{
  "d_shared_expert": 0,
  "moe_layers": [1, 2, 3, 4, 5, 6, 7],
  "balance_loss": 0.00135,
  "balance_bias": true,
  "init_std_router": 0.0247,
  "vocab_size": 4096,
  "norm_eps": 1e-06,
  "beta2": 0.95,
  "batch_tokens": [32768, 65536, 131072, 262144],
  "train_tokens": 503200000,
  "dataset": "wikipedia_en"
}
Below are experts of layer 2 (counted from 0) of a mixture-of-experts language model. Rows are named router (the router's row for the expert), gate (a neuron's input weights, with its number), up (a neuron's input weights, with its number), down (a neuron's output weights, with its number) and show model dimensions 0-127. Each number is 50 + 12 x the weight over its row's rms, rounded and kept within 0 to 99.
After each expert's rows: "comes before" lists some tokens at least twice as common just after its tokens as in all text. This comes from a sample of Wikipedia text that the model never trained on. Tokens count by the router's weight.

# expert 161
router:62 32 52 50 77 35 57 53 50 45 50 48 47 48 45 29 52 36 45 48 47 43 78 67 66 44 62 38 54 71 39 41 66 72 59 56 62 56 39 31 63 57 51 54 65 52 61 77 59 28 55 51 41 59 31 36 59 67 56 38 59 48 30 71 48 33 56 66 43 65 21 47 61 38 40 43 75 61 53 39 59 35 31 48 35 78 37 49 48 59 49 59 48 43 32 61 42 46 56 59 56 60 42 60 50 56 39 53 53 69 65 41 48 40 47 39 53 44 28 53 65 59 54 48 53 43 40 43
gate0:79 50 31 55 55 42 48 53 55 39 66 44 34 32 35 52 36 50 18 43 59 62 62 43 72 30 45 34 43 65 50 51 62 40 67 58 58 59 41 67 60 55 54 55 57 70 65 58 50 50 52 55 49 49 51 42 64 40 65 60 57 24 50 68 57 53 59 41 69 61 49 39 74 49 55 48 68 48 62 38 57 37 30 48 38 40 51 51 50 59 57 63 42 46 36 64 66 45 59 49 42 64 41 45 52 63 36 48 60 49 61 41 18 49 53 35 49 39 54 67 79 48 57 63 69 28 31 51
up0:78 52 46 66 56 66 55 39 66 60 34 60 63 43 47 63 48 30 28 51 66 56 46 38 48 39 41 58 39 70 63 49 50 48 37 38 59 48 62 67 47 35 37 36 44 54 53 65 40 76 31 46 59 41 43 52 46 44 61 65 75 54 58 66 62 65 56 59 76 49 54 65 45 67 69 59 66 28 48 61 56 53 38 63 63 38 68 61 64 47 42 48 40 58 42 49 61 47 40 65 34 45 61 35 59 49 59 65 40 40 64 49 41 63 40 35 34 60 62 44 59 29 59 69 68 37 54 56
down0:40 36 42 38 55 62 48 63 35 49 48 48 59 26 59 32 42 81 38 55 42 61 57 51 37 32 44 30 65 39 53 52 56 70 40 59 59 46 32 23 38 82 42 68 54 65 51 69 68 42 72 44 42 46 54 58 47 40 56 53 48 55 38 51 50 56 36 45 48 68 60 40 63 42 35 39 64 55 37 43 63 60 29 45 44 67 35 54 74 68 38 53 55 43 53 40 52 48 27 56 56 37 55 58 36 60 50 52 51 56 41 76 39 46 22 51 47 61 34 48 46 44 46 44 72 54 60 52
comes before: "\n", "| ", "- ", ", ", "==", "== "

# expert 18
router:52 49 42 37 43 45 82 85 28 55 48 37 40 52 50 36 54 51 31 47 50 39 54 62 59 37 54 36 53 63 32 45 49 59 58 49 51 35 27 52 64 44 45 74 60 45 63 63 62 40 65 63 45 67 44 47 43 68 60 45 19 44 39 61 37 45 59 49 46 61 47 54 70 45 38 54 57 56 76 52 60 31 54 53 43 64 47 43 44 68 47 69 74 49 47 67 36 59 60 36 58 64 41 59 46 50 28 36 59 52 79 52 54 46 45 44 52 42 34 56 62 62 55 40 65 35 42 40
gate0:54 52 36 42 56 44 71 53 52 43 65 54 41 44 49 47 53 54 37 33 42 39 40 39 56 43 52 31 42 43 71 36 54 66 57 50 44 48 73 30 65 44 57 68 53 59 52 48 73 39 50 41 47 59 46 42 52 54 52 39 40 27 39 58 48 52 52 61 53 65 47 44 48 41 42 31 52 44 62 38 49 32 49 59 60 51 49 37 42 65 69 67 42 46 31 44 44 42 67 22 45 61 49 69 67 69 31 50 41 58 41 33 45 06 54 55 46 41 53 64 88 72 46 57 44 38 62 55
up0:52 61 45 46 37 44 46 23 53 57 52 48 50 56 54 54 67 49 17 43 51 50 51 48 45 57 50 30 48 27 55 51 36 73 39 41 54 57 61 61 57 43 45 50 57 39 54 28 56 44 35 48 70 22 53 59 26 65 54 37 61 62 37 43 57 55 48 48 59 40 60 51 41 68 35 63 54 48 59 42 59 42 58 54 64 43 61 73 69 65 41 22 21 56 48 32 58 59 45 38 58 57 55 61 64 47 56 36 47 45 56 63 54 48 53 53 54 39 76 51 70 82 60 57 27 38 62 57
down0:45 50 56 64 29 54 33 51 56 43 27 32 70 51 58 40 52 56 52 60 80 47 30 47 46 46 80 47 42 64 42 60 43 48 33 47 54 32 49 54 58 50 63 41 26 31 60 51 41 57 60 48 62 29 44 46 69 62 41 59 60 60 58 50 60 35 44 50 61 49 33 63 52 56 53 33 37 44 46 65 57 67 49 25 58 30 58 64 39 44 70 59 52 45 40 40 42 37 26 53 43 39 38 55 46 56 65 55 53 79 64 47 59 46 41 58 64 67 42 40 53 16 43 46 57 64 49 59
comes before: "the ", "his ", "its ", "their ", "which ", "201"

# expert 17
router:60 50 51 41 67 44 55 50 41 37 56 31 39 39 49 31 44 49 30 37 37 38 75 69 60 42 55 49 65 57 45 38 63 64 62 72 53 41 32 25 66 72 70 59 65 70 60 55 61 50 64 45 47 70 35 47 56 73 49 32 32 45 35 67 46 48 55 53 51 66 41 42 66 49 41 34 56 67 56 44 59 30 44 39 45 50 43 50 40 51 55 62 75 32 41 60 36 46 52 40 62 58 28 60 46 58 45 41 76 57 62 42 50 44 53 46 55 44 49 61 59 66 27 50 55 33 42 41
gate0:60 56 41 52 45 43 41 36 42 60 71 48 38 47 62 45 21 39 40 52 60 58 76 47 79 23 39 55 53 60 28 35 55 58 50 53 57 29 45 45 55 67 48 39 60 46 54 41 52 47 55 53 45 79 46 52 62 49 55 46 37 31 41 51 31 51 54 41 44 54 60 47 60 41 42 22 76 51 71 47 56 40 44 39 39 51 37 44 25 58 64 47 57 50 48 61 33 39 59 59 55 45 39 68 58 56 28 46 50 56 49 38 66 45 38 40 48 28 34 72 64 33 45 39 76 47 52 44
up0:31 39 63 59 66 50 47 58 48 34 54 79 29 36 30 47 64 57 44 48 57 48 72 52 54 60 42 26 61 58 47 60 49 68 56 60 54 36 38 48 65 53 24 79 48 47 45 33 44 36 74 84 30 50 38 44 61 55 48 48 54 41 43 67 46 39 42 56 59 54 50 25 68 41 46 53 58 71 50 46 30 46 52 42 53 45 46 52 61 62 54 51 45 42 58 38 63 62 62 46 51 53 38 69 25 68 56 49 59 67 47 45 32 27 49 34 36 51 40 51 50 57 44 54 53 50 55 63
down0:53 45 57 60 41 59 60 68 65 44 41 77 50 60 45 62 54 27 57 46 47 46 61 53 47 41 56 45 39 61 64 59 50 46 42 35 56 62 57 50 41 46 56 56 75 39 61 30 46 37 46 47 51 34 40 59 41 69 24 26 71 55 38 68 57 49 45 53 66 44 53 49 70 56 67 64 31 51 60 48 39 57 66 58 74 31 68 57 38 56 44 54 40 66 58 38 52 65 80 49 66 75 44 24 58 33 41 59 65 48 61 32 45 59 29 47 67 53 47 39 34 51 54 44 60 47 45 49
comes before: "to ", "in ", "the ", "by ", "as ", "on "

# expert 43
router:38 36 53 48 71 35 54 54 28 50 56 39 44 39 47 40 41 61 56 51 42 53 52 48 63 29 57 40 56 50 47 43 72 48 58 69 58 31 34 40 46 59 47 79 54 59 55 58 70 52 68 60 44 60 34 35 60 38 51 28 47 32 38 71 35 40 53 61 38 57 39 47 51 34 43 35 74 59 54 54 72 34 45 33 38 68 38 44 42 52 57 43 73 48 45 53 51 84 62 49 72 63 33 57 40 53 41 48 70 64 62 35 42 41 49 55 53 48 49 54 65 70 47 29 54 38 49 40
gate1:37 36 53 35 38 55 47 58 60 54 44 36 42 43 61 36 56 65 46 56 47 32 57 49 57 39 48 44 62 50 53 52 58 51 80 77 60 35 19 66 53 76 46 67 27 48 66 58 70 49 63 40 42 57 48 51 45 45 45 46 41 37 22 61 56 46 73 38 38 54 29 48 35 43 63 47 64 36 51 38 65 31 45 52 50 63 37 55 46 60 44 43 50 56 40 48 45 52 56 48 72 55 34 47 47 64 37 39 53 51 67 38 67 47 33 26 48 77 55 73 68 43 60 59 49 56 65 44
up1:55 44 41 54 49 39 68 58 42 31 59 47 57 58 31 34 56 29 37 56 46 63 68 27 47 60 54 50 44 49 41 40 54 52 28 15 29 67 72 52 60 54 51 41 78 58 47 40 46 45 38 57 44 48 68 44 51 53 50 54 74 40 61 29 43 41 41 45 39 50 60 36 70 49 46 51 17 66 57 54 50 65 44 33 57 68 48 53 48 56 58 52 37 47 65 61 54 47 42 46 23 50 43 67 55 43 54 47 32 56 46 53 36 47 64 59 60 26 47 34 29 47 43 43 55 36 25 51
down1:42 30 60 57 52 54 64 40 49 48 41 47 41 61 38 71 26 37 54 49 31 68 35 51 52 59 53 62 45 43 53 70 30 51 77 46 47 68 46 38 49 43 59 44 53 70 37 28 71 50 27 52 48 55 46 69 55 56 44 66 57 43 56 47 51 42 35 48 81 22 37 45 37 45 32 51 41 60 32 52 49 60 45 38 70 28 55 64 59 56 63 38 40 60 66 36 44 27 54 40 43 61 36 53 53 19 56 57 46 54 56 45 54 64 31 55 57 54 52 53 57 48 46 52 28 56 40 45
comes before: "was ", "the ", "is ", "he ", "had ", "has "

# expert 152
router:80 42 43 21 62 49 58 66 28 35 55 20 41 49 30 28 49 47 35 46 46 41 55 61 56 33 46 46 68 57 40 31 56 68 59 50 33 50 34 46 54 62 58 57 63 69 49 54 67 41 57 60 41 61 39 37 53 56 45 40 44 29 40 59 30 38 48 38 41 54 38 34 63 43 29 45 58 54 69 41 74 55 39 36 36 55 50 41 39 63 58 61 77 51 40 69 40 57 58 41 59 57 40 52 40 50 45 53 65 62 59 45 67 38 51 58 66 48 49 70 52 53 38 40 58 53 43 36
gate0:61 70 66 20 32 40 57 64 44 46 58 55 45 74 46 34 58 45 48 42 39 47 46 68 65 44 41 28 52 56 48 43 82 66 58 52 38 47 42 46 63 59 59 69 38 44 51 51 69 54 46 44 38 59 32 31 33 43 37 34 58 08 43 66 71 41 42 44 43 56 39 35 72 48 47 23 59 49 57 34 57 54 21 40 36 57 44 44 49 51 55 49 59 31 34 66 58 56 49 36 52 57 50 52 56 52 39 48 55 60 54 48 46 43 53 59 53 51 56 52 50 54 43 53 41 42 25 48
up0:47 72 63 19 32 44 52 67 55 44 41 50 54 85 43 29 62 37 58 57 46 53 34 56 53 50 39 39 47 44 62 35 84 61 45 45 39 57 40 56 54 52 46 67 24 37 38 41 53 58 35 40 48 56 38 37 18 41 40 32 71 16 41 54 67 45 41 38 65 48 51 54 60 58 58 36 59 38 57 41 52 66 27 66 63 42 54 56 56 48 46 39 53 47 31 59 63 49 38 41 52 48 51 55 47 40 41 49 43 51 55 51 55 51 65 57 50 58 61 40 42 37 49 51 31 50 30 58
down0:61 41 59 63 61 40 60 61 44 60 73 66 28 59 26 27 48 72 32 58 43 38 46 29 72 39 47 48 40 50 46 60 29 41 50 50 53 53 57 61 61 50 15 41 58 66 36 51 59 44 47 47 65 45 63 50 42 44 53 33 48 41 60 40 49 45 40 60 56 83 34 53 40 43 49 46 58 40 60 46 57 67 57 56 57 40 57 38 40 39 67 74 51 40 25 55 55 55 65 47 54 41 57 46 44 32 22 54 39 57 60 47 51 18 71 41 43 45 37 47 50 44 44 41 53 47 42 49
comes before: "| ", "|", "– ", "(", "m ", "ft "

# expert 211
router:51 50 44 28 58 40 50 48 50 45 52 41 30 44 40 45 42 46 48 38 41 44 68 45 62 31 56 46 62 72 49 53 66 51 71 60 58 40 45 31 69 67 62 48 47 49 66 54 58 50 57 53 48 75 36 37 61 48 60 45 19 53 37 75 53 42 48 51 44 62 47 47 60 61 34 18 64 44 52 45 56 18 39 43 37 59 52 46 48 61 55 56 78 47 42 39 37 51 76 42 55 56 49 63 55 69 40 41 72 57 55 48 38 38 50 55 75 37 27 50 68 52 43 35 52 33 36 53
gate0:55 51 51 55 35 25 61 49 56 51 57 60 26 43 41 32 56 25 61 50 23 54 54 45 47 65 50 47 62 42 24 44 32 29 43 47 54 28 45 71 66 81 66 46 56 33 43 55 65 49 52 40 42 63 34 40 56 38 65 52 26 61 52 60 60 29 33 31 46 57 54 55 52 46 55 35 76 38 72 47 58 31 40 39 36 49 48 45 59 54 57 61 65 31 48 50 46 50 75 48 56 52 53 58 48 54 35 40 65 52 48 47 44 32 36 42 63 56 45 63 56 54 61 48 48 35 37 42
up0:50 42 61 54 70 64 62 58 33 49 54 35 73 48 43 40 56 75 43 51 73 42 43 65 39 49 69 46 56 46 48 42 68 75 38 63 40 70 41 37 43 58 51 71 47 58 65 58 43 37 46 61 54 61 69 44 54 59 20 43 66 38 51 39 33 50 50 66 46 52 36 40 63 44 29 79 38 70 37 53 64 62 40 60 47 57 43 50 30 70 53 32 52 48 46 58 70 64 38 47 59 56 33 55 48 58 44 55 35 53 63 40 70 65 51 50 31 37 55 55 37 60 39 35 59 54 53 43
down0:46 62 52 68 75 35 33 50 44 40 39 53 72 38 32 70 47 64 54 30 50 54 47 38 46 40 66 39 50 39 63 53 60 71 51 56 49 65 56 43 34 55 40 35 63 56 41 59 64 53 56 54 44 29 62 40 62 65 46 42 54 35 39 44 58 58 46 59 52 23 65 58 66 40 73 61 38 75 29 42 43 49 70 40 65 50 52 52 51 46 41 50 57 59 54 32 58 61 41 48 51 63 41 42 61 48 41 61 26 71 22 48 42 58 49 46 30 45 40 51 51 70 62 35 52 23 61 45
comes before: "of ", "| ", "and ", "to ", "in ", "("

# expert 30
router:69 35 51 50 57 40 67 69 40 58 51 41 38 57 36 47 54 61 40 55 47 41 57 62 55 50 76 38 60 54 40 56 58 73 52 74 36 48 39 46 68 62 54 71 53 62 59 42 70 36 44 67 36 65 38 50 60 51 53 36 44 32 41 50 56 42 40 41 34 59 28 37 60 24 27 47 56 58 66 47 59 48 25 29 31 57 42 44 38 53 66 61 71 32 37 61 42 50 67 45 57 61 35 50 44 55 36 39 50 51 63 35 63 38 50 39 56 44 42 66 62 74 52 37 62 40 50 37
gate0:51 41 33 27 55 45 66 55 35 38 61 41 46 46 46 45 40 51 55 27 42 45 61 58 63 48 62 30 54 60 50 42 61 48 76 59 62 48 32 52 52 64 41 53 46 53 79 49 62 49 67 70 40 46 48 38 59 64 58 43 30 35 33 62 42 35 54 50 42 66 44 46 59 34 43 40 64 51 54 41 52 29 28 48 52 58 35 36 44 48 47 50 64 45 38 70 27 44 71 20 65 66 46 66 45 63 54 39 60 63 51 36 36 42 60 40 61 41 24 53 51 38 32 52 64 46 44 32
up0:43 63 35 37 47 66 71 66 27 42 40 62 59 62 47 56 66 59 67 41 47 57 38 66 31 50 65 51 40 37 67 54 58 42 59 58 61 55 35 70 34 67 26 51 40 44 58 52 59 71 36 66 66 41 66 56 61 65 48 41 38 43 56 44 58 43 50 56 41 38 42 57 31 52 59 57 48 50 50 59 36 43 41 51 57 32 54 46 65 43 36 40 58 37 30 43 43 41 58 19 62 37 64 62 53 41 59 47 32 32 34 55 40 56 69 62 46 58 35 32 31 35 34 58 69 64 62 48
down0:40 60 46 52 67 59 65 45 63 49 54 42 38 54 42 58 28 84 45 65 57 27 46 61 48 51 76 67 50 57 35 59 61 64 33 37 50 63 71 55 50 50 41 33 41 64 38 71 51 51 56 68 53 60 34 73 34 45 55 44 37 58 65 56 68 53 54 55 52 45 69 53 32 36 40 40 48 63 54 52 52 49 41 64 57 67 43 70 44 50 52 28 44 62 55 56 78 53 58 48 40 56 44 49 55 38 40 57 60 68 59 54 42 53 37 58 68 53 67 39 40 49 49 55 45 52 12 31
comes before: ".", "–", ",", ":", "; ", ") "

# expert 0
router:55 22 40 44 30 36 51 67 45 50 63 45 29 39 37 53 28 37 38 40 23 50 55 45 72 27 59 50 70 57 32 53 60 62 63 45 57 43 54 49 73 55 70 38 59 47 54 42 70 46 62 67 44 51 35 43 57 67 53 28 35 19 43 52 62 40 53 41 46 65 41 28 62 45 40 46 75 51 53 42 44 49 40 43 52 63 51 38 33 45 62 51 63 50 51 61 43 43 68 33 49 65 35 55 57 56 33 49 63 59 59 41 50 44 47 34 64 38 50 71 71 53 48 41 50 53 43 41
gate0:61 60 43 45 62 45 60 65 43 40 66 48 32 43 41 34 38 75 35 34 50 41 62 67 60 49 42 33 52 48 40 37 59 36 55 67 43 36 42 41 61 65 55 65 64 54 64 61 60 32 70 54 29 62 52 30 61 52 51 46 38 53 32 64 37 38 52 51 36 66 36 41 71 36 41 39 58 69 64 49 62 43 35 35 34 62 37 36 41 68 60 64 58 33 51 64 39 49 56 43 60 54 45 52 39 63 37 45 69 64 59 42 43 34 53 39 65 48 31 59 46 75 41 44 67 30 44 44
up0:49 49 48 60 38 35 47 47 50 35 51 51 53 55 33 64 64 58 70 51 46 45 73 53 48 67 48 50 60 60 35 57 57 69 43 50 71 39 45 49 48 50 71 55 55 69 61 31 67 65 56 38 71 55 45 37 48 58 47 71 55 40 45 65 24 72 55 78 45 54 44 61 47 70 53 35 64 51 49 48 45 56 35 63 46 37 23 55 74 55 48 45 59 62 41 46 58 47 49 55 32 72 23 60 41 59 69 47 48 48 54 53 66 43 51 60 44 39 48 28 73 48 54 57 79 35 51 55
down0:39 67 56 62 64 40 46 42 27 69 39 41 68 56 40 50 34 58 50 45 50 54 43 28 40 58 38 48 24 32 63 38 75 44 44 39 52 47 59 60 64 56 35 53 52 38 38 64 43 66 51 54 54 51 44 40 51 64 58 44 22 41 48 50 36 34 65 32 60 31 36 60 56 54 47 42 50 61 63 40 67 60 37 62 53 21 46 49 38 51 42 57 53 28 61 42 41 49 40 48 42 58 61 38 86 53 59 57 32 46 32 75 58 45 53 35 71 47 52 49 58 50 45 39 24 56 52 44
comes before: "| ", "|", "(", "8", "– ", "m "

# expert 69
router:55 41 48 51 41 54 35 54 44 39 67 24 33 49 47 37 33 58 24 44 42 28 69 61 73 42 62 38 53 57 42 52 58 58 58 58 58 42 42 47 62 53 78 66 65 43 55 56 61 22 76 56 34 65 39 36 57 54 46 31 39 45 45 66 49 35 64 65 35 56 33 38 62 43 57 47 60 46 51 52 60 38 30 31 51 52 49 43 28 70 67 63 61 48 32 60 31 61 66 57 50 51 34 58 43 43 45 56 62 60 54 40 32 36 44 44 64 43 49 52 54 64 32 44 46 42 46 39
gate0:54 45 50 52 57 34 66 58 45 45 77 55 42 57 44 28 27 60 46 46 45 41 55 53 65 41 51 54 41 52 33 54 42 56 55 43 47 51 34 39 49 41 51 37 53 48 52 51 69 50 75 47 46 53 48 25 85 67 69 44 57 49 62 78 55 50 74 58 41 63 50 45 43 63 43 48 56 52 55 44 52 31 21 62 62 65 45 57 52 50 56 64 58 32 46 54 35 69 61 32 53 50 41 42 38 56 46 52 83 61 39 42 33 44 52 36 48 27 29 74 50 56 41 56 35 40 52 32
up0:59 33 44 35 58 48 54 58 40 52 40 43 39 32 42 53 61 50 40 48 42 52 60 57 45 53 60 33 72 55 55 39 73 40 57 65 49 47 56 47 68 62 39 71 53 60 67 58 50 44 39 65 39 58 45 61 33 46 36 44 32 48 31 35 39 37 32 41 47 60 38 43 72 26 38 36 61 61 65 42 67 61 67 27 26 56 40 35 39 49 51 51 61 60 46 57 60 41 54 52 62 66 40 72 56 64 51 33 32 57 74 50 76 45 53 53 57 53 55 48 71 47 54 38 72 43 35 67
down0:41 47 46 54 40 28 54 42 41 46 52 52 52 56 70 55 75 23 52 67 57 44 44 45 60 61 33 78 56 66 40 53 48 44 49 18 51 45 46 62 56 61 33 35 23 48 55 43 40 54 26 39 59 49 45 65 33 48 47 76 56 61 45 49 44 55 50 57 61 39 51 55 57 53 32 49 26 37 46 64 51 52 51 64 36 44 52 27 55 31 40 44 41 43 77 25 47 45 43 44 41 53 52 42 46 30 58 34 46 40 64 53 53 61 55 69 47 69 46 36 56 19 44 46 55 57 50 65
comes before: "\n\n", "| ", "% ", "\n", "; ", "|"

# expert 80
router:48 32 44 32 51 36 66 50 30 49 59 45 41 31 46 45 32 53 44 46 32 43 63 55 68 43 70 36 63 52 46 40 69 56 50 54 49 41 31 33 65 64 61 66 73 69 65 60 57 42 61 47 35 54 40 30 55 57 54 43 45 48 37 57 45 25 65 67 51 61 31 46 56 30 44 34 62 65 64 30 60 38 44 50 32 73 40 40 42 64 56 66 53 43 44 61 42 53 59 40 48 78 54 63 43 58 42 44 50 64 66 44 57 37 56 39 53 37 54 64 44 58 39 43 71 30 52 32
gate0:69 41 46 33 55 42 51 68 47 36 63 46 13 34 50 50 42 61 38 42 24 45 59 41 49 43 51 39 60 43 42 48 70 49 60 52 61 31 35 48 56 59 37 42 67 42 59 57 55 45 47 52 34 67 54 48 41 55 54 43 18 53 28 58 61 36 52 32 43 65 37 39 67 54 51 51 52 58 43 35 53 42 33 39 40 51 47 39 33 48 70 68 51 49 36 56 37 47 59 32 52 63 44 69 39 58 23 51 58 58 71 32 35 30 40 50 69 55 29 67 47 58 44 47 38 55 45 40
up0:50 41 41 66 41 41 50 63 42 40 39 33 41 67 32 39 32 67 68 35 68 32 61 61 45 58 62 44 39 62 34 40 52 66 53 55 53 43 47 37 64 55 70 67 55 53 60 45 63 37 61 64 41 40 36 27 59 71 36 39 60 50 58 57 37 69 45 58 59 60 37 44 34 60 43 44 61 65 56 59 66 67 62 36 63 59 39 60 62 70 50 60 65 38 36 56 69 64 56 45 59 47 40 32 50 67 41 48 64 63 47 33 63 66 41 47 35 38 39 45 62 36 60 38 60 31 35 63
down0:49 64 46 78 51 65 61 73 44 72 45 56 60 56 42 56 36 58 47 51 48 39 48 56 57 39 48 19 60 35 59 36 66 53 54 55 34 50 44 56 61 38 57 76 43 43 49 55 47 50 32 45 72 58 46 46 51 58 38 55 47 58 38 50 44 41 31 70 49 39 43 59 51 60 85 71 45 35 55 63 48 68 47 54 46 64 59 48 48 60 75 54 48 30 52 61 52 35 34 62 42 45 70 36 62 72 38 57 37 39 61 62 75 46 48 57 41 47 39 50 60 63 32 43 32 63 68 54
comes before: "- ", "| ", "The ", "In ", "He ", "It "

# expert 21
router:63 27 35 33 50 47 46 71 51 47 59 31 48 41 43 56 41 58 33 45 32 46 65 44 52 44 74 41 62 66 40 48 66 52 56 62 43 31 58 49 62 71 64 59 66 49 63 52 58 52 66 74 31 48 44 38 58 56 56 33 34 42 41 56 45 47 58 42 52 59 48 34 60 46 49 43 70 69 56 40 43 40 48 51 36 66 39 32 17 49 56 72 58 45 40 55 38 62 57 34 58 60 30 53 58 61 37 37 49 57 66 40 56 30 44 45 66 27 40 65 74 70 53 39 46 45 38 45
gate0:47 46 47 29 65 49 55 65 46 58 63 33 33 50 39 46 49 48 48 35 59 35 58 48 68 55 44 37 62 64 39 48 52 60 78 60 55 44 35 42 67 51 63 65 50 64 55 53 65 33 73 60 40 59 41 49 66 53 51 51 40 46 26 56 52 32 59 52 37 70 36 47 62 35 39 39 53 66 57 33 60 30 36 31 49 58 31 29 49 60 66 58 57 32 33 62 50 58 61 35 51 60 44 47 39 60 35 46 69 72 49 30 52 41 48 47 49 45 34 67 66 63 50 44 70 34 26 43
up0:54 46 62 48 56 63 51 47 37 45 35 63 30 49 59 41 51 44 50 68 73 55 50 43 41 33 62 33 33 49 53 55 30 52 58 41 58 49 61 38 64 67 51 64 62 44 48 62 47 40 44 45 69 68 54 47 72 59 48 49 64 34 59 46 60 26 47 63 32 67 49 70 50 44 50 28 38 39 64 38 55 48 38 44 64 39 57 57 62 33 71 35 62 26 55 60 50 52 55 33 51 53 45 44 49 48 63 53 47 79 30 40 67 59 54 51 40 45 65 37 50 49 20 65 74 63 29 62
down0:66 35 49 64 33 38 32 44 32 65 60 44 70 34 54 49 58 50 65 62 45 68 63 47 53 64 39 43 30 44 44 62 54 33 63 56 58 48 50 36 76 31 60 55 60 75 35 51 52 44 71 48 63 57 33 42 56 44 58 26 46 46 42 51 42 22 54 70 49 75 60 66 55 59 52 50 62 40 44 37 43 44 55 41 54 46 54 48 70 33 58 41 48 32 62 50 51 25 54 43 52 56 55 46 55 49 53 58 81 68 54 58 65 53 60 63 39 45 37 47 38 64 26 51 52 44 61 70
comes before: "the ", "a ", "his ", "their ", "200", "this "

# expert 160
router:50 42 38 40 53 41 62 77 41 53 56 32 31 39 30 54 36 46 47 61 46 32 52 60 60 29 44 51 53 54 46 24 62 50 60 65 46 41 32 36 69 62 60 51 56 55 56 51 66 39 66 56 51 73 29 38 65 50 62 34 48 47 46 58 51 39 55 42 50 58 45 48 72 32 50 32 52 73 51 50 54 42 46 41 38 59 39 33 37 59 45 57 64 38 45 50 38 57 52 39 59 59 32 81 20 48 55 48 62 73 72 44 63 21 62 49 50 47 50 65 62 64 47 38 60 38 53 39
gate0:25 32 54 56 34 36 48 68 41 63 48 38 38 36 46 58 40 39 40 68 37 44 79 42 54 20 35 51 57 69 45 39 42 44 42 66 59 42 43 39 76 60 57 37 52 40 32 58 50 42 55 52 61 59 32 49 74 46 63 55 46 59 68 56 64 57 55 57 52 48 54 48 75 45 55 35 35 85 44 62 45 50 61 43 53 51 35 46 44 43 41 46 53 42 29 52 54 50 46 32 30 45 40 74 39 55 56 44 60 60 74 57 77 29 62 50 47 46 35 49 54 47 46 52 47 49 61 38
up0:26 28 35 46 47 49 53 64 49 72 58 47 28 57 46 63 59 59 47 49 45 56 74 49 58 36 48 41 60 55 74 23 31 46 66 58 60 60 26 33 56 69 39 54 38 45 32 68 65 56 76 48 61 74 45 47 51 55 57 65 36 44 58 58 66 60 55 75 39 52 49 57 71 47 67 34 47 74 58 62 40 61 52 47 59 38 52 55 41 52 46 49 48 57 61 52 63 36 62 47 49 50 53 71 33 53 53 42 49 59 57 49 70 26 71 56 43 50 45 49 62 35 48 52 42 36 63 55
down0:43 60 62 27 53 68 40 45 44 70 46 45 44 49 51 66 55 38 39 39 43 49 61 47 43 41 59 60 69 48 32 38 52 43 28 54 38 63 41 44 70 38 64 40 40 52 46 63 46 47 74 32 59 53 59 55 54 68 33 61 63 58 50 54 60 56 48 41 47 09 40 61 46 62 87 50 55 20 47 52 45 57 45 48 39 45 54 62 66 48 54 65 55 36 50 30 39 56 57 59 58 33 47 48 64 50 46 49 56 40 51 68 65 67 49 71 35 47 30 63 59 41 65 40 49 31 41 63
comes before: "to ", "been ", "the ", "in ", "as ", "a "

# expert 63
router:74 27 52 32 50 46 62 87 29 40 63 20 40 46 34 31 28 53 41 61 48 54 50 57 53 52 56 42 71 47 33 51 41 67 65 48 46 50 36 59 54 53 58 59 56 73 48 48 67 39 63 59 43 47 47 35 67 48 50 41 40 29 42 69 42 51 50 35 35 59 49 37 65 50 35 47 59 62 49 45 74 58 50 27 50 60 42 40 38 66 62 47 76 59 57 60 43 49 50 33 51 61 36 48 45 57 39 44 72 54 59 49 64 48 50 52 64 50 44 76 60 57 48 44 67 42 53 46
gate0:58 31 40 30 55 35 57 64 27 73 65 27 36 54 35 26 55 51 31 38 48 45 51 61 69 58 68 32 59 55 40 42 44 44 55 62 50 38 47 32 66 54 70 49 52 49 58 49 56 37 61 62 32 62 36 51 57 54 55 58 32 46 26 42 37 32 62 51 41 68 33 39 64 27 32 29 46 57 56 47 68 43 40 42 45 58 28 33 41 46 51 59 41 43 30 65 33 56 49 48 45 63 47 51 48 58 42 43 66 58 60 39 56 29 39 44 74 46 43 55 58 57 48 45 33 50 48 37
up0:31 60 37 41 74 79 41 26 63 32 42 40 60 77 38 73 45 64 57 52 61 46 50 42 56 45 41 46 66 55 40 47 47 56 65 47 48 59 67 54 66 47 47 42 53 45 50 46 70 36 40 41 50 77 29 34 52 59 56 44 30 24 27 53 54 68 49 46 57 53 45 24 66 51 46 46 37 66 65 51 44 47 41 20 51 30 62 58 42 65 40 55 53 56 40 60 49 39 72 60 57 60 44 45 57 43 53 52 68 55 57 54 55 48 47 65 68 67 35 64 47 44 57 42 47 50 38 51
down0:64 76 47 54 57 55 57 37 61 50 56 66 44 38 63 34 46 56 50 66 36 52 61 52 50 49 34 42 54 33 52 32 43 47 51 46 47 60 36 41 32 44 47 54 40 40 50 49 77 43 51 53 45 73 41 39 67 71 53 55 63 32 57 40 36 54 43 44 52 44 39 40 43 52 73 44 49 58 22 42 48 32 52 67 50 43 57 56 37 70 45 45 56 52 52 39 60 61 78 63 56 66 68 64 55 43 70 39 47 32 45 31 42 72 23 55 79 53 58 44 56 55 63 60 36 23 62 37
comes before: "| ", "|", "(", "/ ", "m ", "ft "